python train.py --n_layer=11 --d_model=768 --n_experts=32 --experts_per_token=2 --d_expert=336 --d_shared_expert=896 --activation="gelu" --moe_layers=[0, 1, 2, 3, 4, 5, 6, 7, 8, 9, 10] --router_score="softmax" --normalize_top_k=true --routed_scale=1.0 --balance_loss=0.0027 --balance_bias=false --router_z_loss=0.001 --router_bias=true --init_std_router=0.0266 --lr_router=0.000299 --n_head=6 --n_kv_head=6 --head_dim=96 --vocab_size=36601 --norm="layernorm" --norm_place="pre" --norm_eps=1e-05 --positions="rope" --rope_base=8420.0 --rope_fraction=0.25 --qk_norm=false --attn_scale=0.102 --tie_embeddings=true --parallel_block=true --extras=["capped logits"] --init="normal" --init_std_qkv=0.0205 --init_std_o=0.0 --init_std_up=0.0205 --init_std_down=0.0 --optimizer="cautious_adamw" --lr=0.00046 --beta1=0.9 --beta2=0.95 --weight_decay=0.37 --lr_head=0.0135 --grad_clip=0.5 --warmup_steps=220 --schedule="wsd" --decay_fraction=0.878 --decay_shape="sqrt" --final_lr_fraction=0.1 --batch_tokens=131072 --seq_len=768 --doc_mask=true --train_tokens=1166000000 --steps=8896 --dataset="wikipedia_en"
Below are experts of layer 8 (counted from 0) of a mixture-of-experts language model. Rows are named router (the router's row for the expert) and show model dimensions 256-383. Each number is 500 + 50 x the weight over its row's rms, rounded and kept within 0 to 999. Numbers have three digits each.
After each expert's rows: a language model's description of what the expert responds to. This comes from a sample of Wikipedia text that the model never trained on.

# expert 30
router:504442535526445529464506573514486426412562394489558490539451555444550588507531514475500508539550522419530511531537584421519499489491559504513496476493558620533446520472503461475507504533494408591555394487481468484437505464513463428406485544519515498491532525497541489514474474412591432481526476542562515549490447489558525554521483495486499587543507517435508532465514523573494569467548
Description: Adjectives of nationality, field or genre like English, political, music, and word-ending pieces in compounds like R&B, Hip-Hop, -ian.

# expert 29
router:530542455481467500452485513570492566536515464570560507521446483518578560572534550449537467587516517506501551522553559461556464611495406425403510487493564511410516536372487496469602486500501484475527519463546497489484497506597549456469490490464419512513520502584413529542443551421504515599551499493501525505510462522544490468472426410456435554598574406452499462516634498569545503462486
Description: Opening pieces of split words and abbreviations, such as re- in re-recorded, U in U.S, Co, Struct, and heading == markers.

# expert 26
router:547558479439473449446490606498480537427497496499605511533444551492571437577590630512546460550521455494588585563550506496583483497522481372431437492455468493467574517446494476484551462485525560519632467487521507445528505495509429511409543470536471492466484546549558453555495537400564463531496463582460500572440390627536455522387474476490442503566528492549548507493513566622510510423474
Description: Head nouns of noun phrases after the or a, such as team, Party, station, Cup, zone, fee, plus closing parentheses after names.

# expert 9
router:565513507522504427456457568552506579598505416460493455652591479539499506532506600500544502457471478499551631461414466495549489440571445452477477416447482509510508469459534552357555540484584439502560433475563519504473452546489448426499557456475458517537555566452501521499451429563577471557457553612475577556462488566512561549520417442535479546524551467503589468416504531466467529545470
Description: Pieces inside quoted song, film and album titles and odd names, plus $, £, !, You, Love, we.

# expert 28
router:536487451568551440402487510531486493517485444496612528477564538478542576566560552472613375560525546495508554555569466611532551493426481429536398491396486565531413510410489502461568455517608452448501451399488461589584438454505419452494481487507450490494541513506507527513502463464503459536477423549550569466448608481549544524453419486472437515507486475487529557516509525620492498550523
Description: Clause-linking function words like which, who, where, by, with, each, The, are, and ordinal suffixes in 10th or 1st.

# expert 25
router:539482494501475475473484532646503454497612525426507448529483496503515553515415479469565520509581471508492475395451394525524546494495457415546551492425521481452595470482488453367555472506522421521567469521539503479492560431450474476479537477539341428424488515505495467523487480499523464547469541485541571536463466520538524584463484509555409537577590492512492581523539553578448509487503
Description: First letter or syllable of proper names, often foreign places or people in lists and tables, as in L-aksar, Ph-u Bai, S-osuke.

# expert 22
router:525418517518525530489573522524495514475493435548473485526504503471576537502539603364526399495534570448563541603458471567556436421528557489525522456514554451514537551389583514496519396552492443495477473402550490464484429537528488482485457466529400488471479525509559499487489477480535511570502533488580511550564571479430543534434491503561486548577473538435571516415575510509464488521424
Description: Numerals and quantity words like two, several, many, various, plus sentence-ending periods and colons after infobox labels such as Opened:, Label:.

# expert 0
router:526429598480442551445500501511547501494478482565547474507433617558532570556508562535454413545536517585591456466494454560492487495530426448558495476486475524383546567448537491532492458484563436495556410461505480538413548458528501379463556469572466430465497505509496498546417519539488439532533534449562597589472505567464506493403547437532441516510598451489471559377524549475515468515526
Description: Determiners and possessives, mostly "the", right after prepositions like of, in, to, such as the, his, its, their.

# expert 4
router:521493458456457483448568510492509444443561394534498433517565513477583519537509499487515539549556501447532561523438438524525583394534570513512510466491544508498553446390631436493457481496582512508570392500504538469554496579584421419360498471493517461494514493419506526446480496470508454488488516549536478469513475637536497550388539421546502479556423500495448464458443447488536482497537
Description: Second or later words of multiword names of teams, organisations, places and events, such as National, City, Stars, Racing, Central.

# expert 15
router:554546499604472424481506583510546435469561501508478470665534506512522563466512494446488470513541582543524487509528487548476562589449571555488525506476549487573606532484497492463570503438511487546584502454506514521531557480507410405480527510480420482441531527389482418525388423466622472530437440501484597476458462576553452509460476498509446515497467567449444516489563399551560565477563
Description: Short letter pieces inside foreign surnames and rare words, often in tables of athletes or candidates, such as Kop-eck-y, Fol-or-unso.

# expert 16
router:551432580524477483506429466549419490487531504534558486479606577451541538511508511516545550544528487528442517492554506514583432488413503458536515528514542476448535468435527512442600481535532369445659461464461456470432431519507520550478588493451442533429482458477510457630454497466517531622427506519426438504488511449522409464478511505542516505597545476462495565456475565540466470534534
Description: Opening parentheses before unit conversions or asides, table-row line breaks, slashes, subscripts, and romanization fragments, as in 290 lb (130 kg).

# expert 5
router:468481465607477408492514477592558454448452505549542473508551513448488520464537577518532546524486546533538486535498468525559485462456551540530484494528554534513435443397611481483537494494594414549638435535524443489525504486506377461421578491371527460523548526446492552480490470544600475411509505542554622528540482555550565510498451481521497531532522473447503503425535507563527455520550
Description: Function words inside running prose, mostly and, a, to, or, and modals like would, could, may before be.

# expert 2
router:527415504590443497472485538537575503483540425541618489593548447528557569487515453477482489580478546525507569492478501551606583460538528395468474585457570477400510590391477496497549495518502525526523482444597519494499528443516443483456600527533540468506439517501540481516456475494514496542419469579562462503455510525490525515436435514491405570528491467409409592455559584473514434498561
Description: Numbers, dashes and stat headers in sports and election tables, such as win–loss records, percentages, Pld, Pts.

# expert 18
router:509497517481427369402454552455570530435468562502587612506514549511537489488448462512501461523539554394444481498425479526541464451531425391509433463461576479455617568436512437498520450412478428540498527474540530493467480501597462433419563531528533454474553524513474508469444502450499429559472388481562574545441558505487535564501518529471465574591487445500431508480586578480500488523569
Description: Century prefixes 19, 20, 18 in years, the article an, and place-name starts like New, South, North, San, Los.

# expert 17
router:548452545480303560467530509450522480395565498493531560560461536453483550549512541426497418411492501542520430512531452562601588417506545498518457535449470531450525563426528430538583455547479518521430471526602471400487514465496502493463585451528459519527542615555445490526499397514559456621403516481547557503422471550530519566556487510493516510501536442458456524439476516468552459512572
Description: Paragraph breaks after infobox lines, = title markers, and sport words in article titles like football, plus digits in tables.

# expert 24
router:571467544602529478485521596550489467450514491532488509543492551570495478517501494485525497510590575562543527500490410491498517569500486451466513481468538478419501456450554402459522432474522401502503485547543476593519447423540489383444549480500511432473555628529481514446502482490509542620492454481503539576413617550464554457476426486586526504485581415464462598488532598566482566588516
Description: The word as after known or served, plus became, won, and list commas or conjunctions joining names, as in "as of June".

# expert 31
router:486540491555453482521601483500495502489509621540515532534497482452525532452499505512547396532535490505500573492469452478579513505618503446471531440489523462499518525392541444490556455448594536518510435350491486485502485538552438471465540502497468439427519534447430566551414445544536512545514598510541575402452497493438476461438461445545440478527504444468479440469476565552529527471546
Description: Common English given names like John, William, David, and the line-start dashes of bulleted cast, credit and publication lists.

# expert 10
router:576362509403503531458523493615468515538443525580495534567473479453557506613534446449411552488495554471495512515614416509500535420531386455484489621409532503530525560437477467491617446501547435533530451532511502392445538461458480416453601431545420458450510603403453523573589550518532399445524482552561501528445555526523460495453476502477513490531535520464468535488508591601487413525534
Description: Letter fragments inside uncommon or foreign personal and place names, plus abbreviations like St, Mar, Col, as in Estrées, Corbino, Fróði.

# expert 19
router:614487429548452486426558596519492560456518549484500558536507502546576463598519548473462430509471559447545479544461411457545478488526484461471489528443457562389500552361497455499500567484564465504501409458507535468444458515567463528383566462507480489393507516411570506521437526429563526546378462469497495505409540559564469569542538490477419538488525479480467663424483478505574499396523
Description: Nouns naming a person's role, rank or kinship, such as member, player, President, Minister, director, son, girlfriend, often before of.